From a checkpoint of a small mixture-of-experts model trained on Wikipedia.
Training: a variant of Muon for the experts, 4786 steps.
Below are experts of layer 5 (counted from 0) of a mixture-of-experts language model. Rows are named router (the router's row for the expert), down (a neuron's output weights, with its number) and show model dimensions 0-127. Each number is 128 + 24 x the weight over its row's rms, rounded and kept within 0 to 255. Numbers have three digits each.
Before each expert's rows: "raises" lists some tokens whose logits its average output raises strongly, later layers aside. This comes from a sample of Wikipedia text that the model never trained on.

# expert 225
raises: "-", "|", "- The", "- S", "| ", "- \""
router:157154127145135142099112129124154105119137108122091131120092133147096117086124128111116100153104174145102092077125160111097162126125133101152149136155151153109134171167092138118093087087127155109117103171108138132108088134127136170092172123151096120148131115151138108144161094142123110155096107125118113134154131157123145115120116168070131097091111150140173093108145108122100125115146
down0:135141153113141131152140135127137153106133095139071109172121135118137130126157091152118102113130131105128138096151150125114144167118132141129127142131095118108152161125114146145119113136154186166110102103098132166111129104083140142122185135177154133126094114115094134158194152146130163136146131082160107125115146173148112130182125091088154120117138163108149133096126125126158124161089
down1:151093165143111153173091106146144171125111105115117135080095106172133144165101135097136115160114137102131151125118092098128113139117122135087112127133148147160075108144101101091147138150173142158142120156152111109127155126186067129119140145139130111090165117133105144150122128137093117110128174116119129120136096143101125113112115152128176137166161139095123113120135079152126120159134
down2:146131102156122138077123124105130130127097151144101139146105114125109136121148127093094113108116080105107108123120106157128098129176122101124109131163128111153130108140140126184141097114142110119128116144123119105193094126200114114147135140135122141115110081103130127129131121135129115140177121096163125148184155105123154080089160166118104140106129116119103123139119106118122174194162
down3:121169094139095101158137091138127122166133120134099107135160121098149079122147180094103142123141129185125154134084099142113103136148117158151121130115130113142131182123159163129150129146114159137161119122135117161152144136102138150154089156127146121147106157114112174152128130087112169146149126162134118162110110104101137107131111092106149094154102161120151116152132190135127085129105
down4:100103136098154173108133150113151163160188095135111110133127106119138109132165134125099098190137121121114105067108152094119121096097131113134083138117115099140116153124121128126155140161143165142135107135138128080119151124119138104132060105093177121142110140159083131125152163153098121150115108142139128106121129129151148106134151158110090125175120112108130116131128151156179145128122
down5:133071140168138122130157124133150151111126151087134108127135183161142162140100099168125071124121097144120159105083104115084129106126140086151084141139134138146139133111159097151097118117098127127078143121161164124145111136101115135124096123117140167154153110144150168164128159145120140138090150134161117099144109136096121170112172144098130124111149129111112172135147115138128167149140
down6:091103111129122153098083151104135113141151088078142137157120156122122125092138168105124112117137115089086101140157175132149126119082090127135139140147147127126093157149102146101122070089098114126126131126097143129129186146124109112157114120146128148163112141140152131124142138139129161116137138141124135105108125112112100123061134102162127135117176110143097199119133164143143142095133

# expert 148
raises: "ar", "ues", "u"
router:109144153155116121095122137069119122165144159160089095118136135137124130139084117140111143147163153126102106097141138132137107111127105170136149121125119161148112113087106115133163175133110154135146108141134110125125094126093152096118135121183116178143124111091150075101108096126116086114111130133129137127089110102141144172153151165153134120162088129132141113143117114096086074151093
down0:162086128139112097139111141116141077151099144111100082106155151098146101138130120147080123114138106129121100093179166130124082105155097122134201157174129117108135153132102134138120119104149120122144117185159116110126158102105154127159156141153145134123114107196152149131101134119114125124105119132127118137128136093133134113100158129154110159173132115098111132147114104130090094149130
down1:132085129156150124153121112141109129140112130090084131134126115114123151112119112152103136089131082101117110103124123134186098176112090152087104093127101126167132138113148122094128170137173115131082101135130124118122140138100129128126152108134125162123106110097114119132062145176113158156120140151140115115114141099097092150126156187124077114163153098124123103144147117158149098144143
down2:124087132076137109127107141126117161116118101127084135120143176143112155139169115133091139113098076099092138092149132133092130080131115139119127125139117157132145152149121185128100082117134147154111140116119132122135087072132099156152139132120101124102095135125149128130108090155131104149128140098168107123144113181082142117165100111123099135147125159119098144118063109140116153110132
down3:121096172126137135132120129130136114128078115132089136145126093151102089182105095134086121133157132110120093141127106110143103116127133107148148112133110134155112062142123102126083120092097163121102133177122157122090114121117133117089129101150159142167136120091133086114103112098151118142145167137092130121127121156140138145164117173137123083078146087159135120159092105114142111143146
down4:103140130103117147145152148145199150137148131135143136139116127102116082064132133134161099144090149145121151114088102125117118136103136122164103182123112141108127072118145142129107104147157099121135139118177134155157130142088118129120136146155112141136115145125166142159139106106165162120142131100124118141145115124134099053155153117093183118142140139127070131129144107143133145129087
down5:112156077130163126125099108146101102148145092110100130136131096125166112141121092160143136143117101124108119093136142144149133099145114128123108145153104164129121116172127127123130148123180132089132119139154155091093172094123155111145113142101123129163095086127120089115165090117102130150116110124111180111148126107128139111102136134153076052147105159123146107154111172095121102121121
down6:127124167152136100118122144120139126140138122135147148168136136138096152122160162114093117102122097145168148114115213106130127117134086109133142122133104146164077135132109109090061134154117134172108168180145106161122172104122114125138164097137158120124119081133103131162145161116141093114131133146133163135130123147170081119129112134160147143129139165142136100150129111124102130097137

# expert 43
raises: "ute", "ment", "oke", "ver", "art", "out"
router:123143142099098167151119142125135174132099164093149161118144133162151100117121130127139159122121119089172098124147119116145125112134119137150131127166115160144121142116150087183149090119105122101128127159106166141107167150125109092174116152128140168128151120113155134128166114058154110113117169104116122168110117149133150107123145070112155090108122142095136167111128150160125150093130
down0:136078152150138111130065129117124131153137150152132110066139114148130109149140126101088115120124101166143104146107119113140133129116066133090188113119101071089118141135157118132110133117113149106127130135151150134159176141164101115124145112137102140156149123095167126133157162131140112097132136109125155161153134133145113187140115138129160143120119088078083150132125160138138097130157
down1:133108126126126141141137189111129125151125143122061126125122105108110139103131136166134072163149097165141095128134137146127132118165123103141098175106159109150140103104141123131075161131094098112146163111135163100105115102104099117114120115115122143118130136140145120119172108154153150121162101160138129151093116116143096171121176104136102148118078087143095105124154091112129100149163
down2:145108147141109175102080180152144121133162114125121131162068158119116165139108131103135134124126096139129118113118172094125113093130104154163147120154086155089144134119123116108164099116133151111103114125119137156152140097140102106120120125120143143154135136112126140164096079191164137128121093098157132109147095157138192143113118129127103137181130086126131137146129146125150105161148
down3:131129093142094122108138093121082150137086140136116162143127139143115090098168138093162140130134150089171114084152142101109132092119134144098098105112127155126109109124113127085136113152123142150102115092095147118135122102058110140131116140152147115143122096136120149124085168096124184119113118099147146159103118128089137102150144135138169170144111112167163114090103151138111107116104
down4:104131146134105147101132121155087124107153163148151093114158129117144099115146134162130126146136126130151106153106166140131110100105125137131127144082128175158124146106105155106104120102137163155164111058167140151109105148127101154107115142132128124150123090165127167134139139100121133051112112077151140124139103121087136149113141113121182108142148103152173140102128163147089117120132
down5:114136093084174099134168164175148146097113140135146129096095096144152110145183107093116154122104095140141124109141151155131120166083136159151135159150100116166160142085085139139103159114151094128127142120100121182107140109109137146094161118147134131121107120097151134152168145109146125106141143146146131133099105102102118114147138094116117145131151148122127115135141095177141142078120
down6:083128156143172137171151098119123134121137085157100110146078116097165071181099114129112110171095160122119149130116131157165157152113169115108118140119130114129147130117154174135111153101161128131153137104131128126150094121098068105111112133146100145118146150155131150104117162105126136138148111134105144098169115121156110119125165127149149105136131095108107132141124104142173115139074

# expert 160
raises: "|", "| ", " a", "| O"
router:138127122136132109096136090067132170106153090135127111153123137103115128120116121136140118165143123124115151096107138096139177148139159101108092160135150108157155148154132084144088150129132121171135109127130128091135069142113084153134125145101139145157202140141128130162129113156163135174128153136087097114157113140126129158120107126140139122168144100139120102132104111168175131144160
down0:122148144137155139108147177103148152122134111120142144107107127129102140120142162121127122078124116155120122147126128104121102129129107154068095101137119113209142140169130123103126144125094096148138135111137105142173145150125097111152168182150153150125117184110140142131120132142127160130135147137153192149116143137108125167150117147172123154141084155100141161108114110176136135170144
down1:130121159106113134097135161104139102133118150135114116181152115144109126142130135160132161132100137159129117134126147104107103123115138076138085119102117074156156113141148120134112152159138087119127119113140138127154141094102134093126147175158170165098158134131143131129104145170105171138140114149134124089085154101092071119164128113148064126117111143152147157125114105132077116092105
down2:145146151115138116137100152137131096121132116141137139124162123111147109104128097138102103126133134071113091093152137122148132187115142139130112159140132118141134097131133144058126168114141163141127124093116119149133138110133143139160131115128059156123112166135144134129178101145107154114092114056084181101138114129128130158119116102121109105156159138139127117111099116152113165170177
down3:116145111146159124094131130136147129076086101106116100150139118058135133136151118135116107143143147126145159087116138111092159159149121160114122165147084144170114099120144148109123133110122112172116108191194113084097091138102115147132117100106116139194135125135143132118151088139141128145106135138121141132152131118142147129129174126114134120162131132091115118116173089132149126137093
down4:132154110111130148146158123146139144121122124117087138120107114086085115088141105086125136157127140147111163126161078145112118096125178147128092113148142160132134145151114101120147142125153130128117121146100106112124152137109078134089109149110113144071147154145161095114103113116124116100110122159147118138141068137166142169157107146123145197144158130149148192149145135126167127122146
down5:109140108144087124097125130096136109094130158083097098136109099102131150130159142143145144141118155123152067128129127110154172124123156163128148102142151169096094129071159125135114138106130140157136115117102083182119126127182123100128140113135095152174166115136122116147070144131099106085089124146124109158085136122138134128117089132131125139139165098126133116108114124132134156170144
down6:120120122135186144129103137132090162137093122121165128148103069145112138124099124159118086127133112137137126127117148127151143154144096118179129107123142139124123123113133113132111126109072103126095144126138121103119122105106109125105104127077144097156148146096146121183122126141048108102129154124133054137172105136135167113105110144113163129120109119188110128110086131135127114144115

# expert 203
raises: "y,", "y.", "obal"
router:116112144148155107115124137120154123101100135116096140112099113148133070146130127125150127159169109119138112170081113117148118144119098150102168172168152128138137099132169111118128136146126112057134109124142143147105115099114125079095122128116143108127184142120088175157093117089140097121133142167185161149105127095130132112124108121115103107162130145127101106152087123115155116140097
down0:192119115120132118157157115157115097126133173127149139133151122150167127125098149120124115181112066143146103187155133122158162144127092143101169128180174121118129118158126156132120080134150110099130149135149146151142130088135155109100131142128116132154120115156124111112139084113172115090117132130133122130081136102140162130120165106116109152132120102171091141116093108115121164142117
down1:157154122125157105149152129135091172118117083159126117103100123089160077116128160136147109151103148159137196170144135170146120119107089142133112122101153136121124129139110156147155144117119108158143157139136130090135111101130108128141150086088124102141142142098161142129140134078129110152175136131100159100137125087133124102114125118167162147111110140136117136133101129098173141071099
down2:105181096102112161108138125150132150137113093112125139131152090099110140118149127200147155143101137127105117138064096141161141141139128143100131124054129190108124104104137109115106155109082144175093135119168117140155147101093106145158131134135139109137101147129134105155102153119108113129107129122124122129123133081134130125173091124124114154132098151125088136131143099156105119113148
down3:120150143150125122132143144168149164120138152165159112117073146163098104144110118113089130129100131136132126146134152091115119096081136149100151113147109167105121148123134113151111153131134110101069162155118085139113098156111140111133107172082098144127168092147120114125127121133119124126132112141163135119166110127110140140106126152193146093178134115120131123154139113147159056129161
down4:118130130120095074137154110156135123109108117132104149137140114122107129109163124132132139088112134129109152144178100184124118139135121105142091138138140097100114138094087153148123106122159144101102114135112118159120118074105148150142145116140128142173136147117122151161107135109135093168151094085143101084130122144138141088144111088114124102188100063171130115149137111111155100163146
down5:108101151084149152122145108133149105114078127118151125120117105128139123150138147137121111068097161132139124126172169142176108164137138093125112112133141119152100117153143159129177127115121122089137146124106133146147096121132089145094086130177108083131135142133115147158122143088113139176124087134098138094127126151172118156154137113113137119142145139086070112150131120153155142069133
down6:149121161116127100113137161109149140118151133149150141133086140100136099083174089112144139142156110118081097080101159131115112121148120127144081149109134167110127172148124111128119131094140117118097139143085163165076140154117137081162159091115129113111141184108189153136066131125163158143135103144106134095135138141135107147143126137126123141129114158156124147127129105157138124122131

# expert 90
raises: "ology", "at", "ax", "oman", "et"
router:088175088124101168112098092076139114104091134132163127133121177138133132171089136140167136154117135121099122096135118111123147131130106140129096129131116093075138163123114122136091110145086133132162107122102106127101129138126161100139143146130149132139158097142091132112115113089162054121146176169116144137137126108137136126109150132152162127082117142160122121150163148156120158122140
down0:160105138104149120124092081108174123114121114149141126140127139128152111128114140122104143106109131153119159116116097155129128118093153174140128100149110143164103113134090142149096115105159160140152154217137146156136130136100119068131121123144106118151129130140130124116170137140086162101129167109105140074169065112137143121107165115172150164132126133137125117110109117122121089138101
down1:126129080071140132123129108096101125121125125182156103136145149127124100131086130145153143117111130105140157150129186155101127139110116134109084145137116141169114094154110087129138053134121113105150119109110173141140096117094086120105131129097101115126169149132139126107118156178132152096153089091110103168129108124105154129110095132099105157137128106167114123130148129124150106114151
down2:173120153097137135111117161130115095138171152105097151109147107109167104105110162136142145153158183096093140143113149110121132156105155132093084091130121150157123182091122117110138136147093132109122134128093137126154129081155159144162114114119120136177154124154107133098112152125132129118123116111118125120156168117158078120121133162151072165128129127087134155140099141156153154118152
down3:079130110127149095151171105153166149110149108103096121113107169157159157141081148131130166117143140168143128162132090126106085175129129151093168117134089115137106138129141107111152134178113149113127133119147119117135117131095085118136142129145120125161138139157099129137140147072105108118108144138126147108143113152102081168167191109123112122119107125156084132153123130126092146105132
down4:121096127137143106107125145175087158130101104104153132145170136120090158129110151096117127170139110174103095107126152085124130134108119138114140138162082126176130143095106098109146100129147130139113138098122056132139111115127152132145114106145172142127109133120179149125137135127128159182132141165110133155164117141165109144143168105107147122090132138143099072133110162125117111140090
down5:135103133145115153142145108153153100112139126101132113120144161163125097107165127141131160084124107109088095132099111119114133125143174141108133137128152112110142147113145147129122166146104139117100120084134161187118144154103120173151176203177134131100082131106146139123088103127116129147155142128170115147135134107104106099127090096107132132161066131130094119141125127129109152122091
down6:149141137126142100132104119159128141148158169079110124131122116106164133112106144119136083107111087150136141139188110108101102160154104131111175192166150114124163123112155148113133132123121113114139095148135124150081142063116118147121164156141133132123154094140130162153138108121132152103160120125140151101137107088126134118154190116107185186152129105111142139128130117132120121128147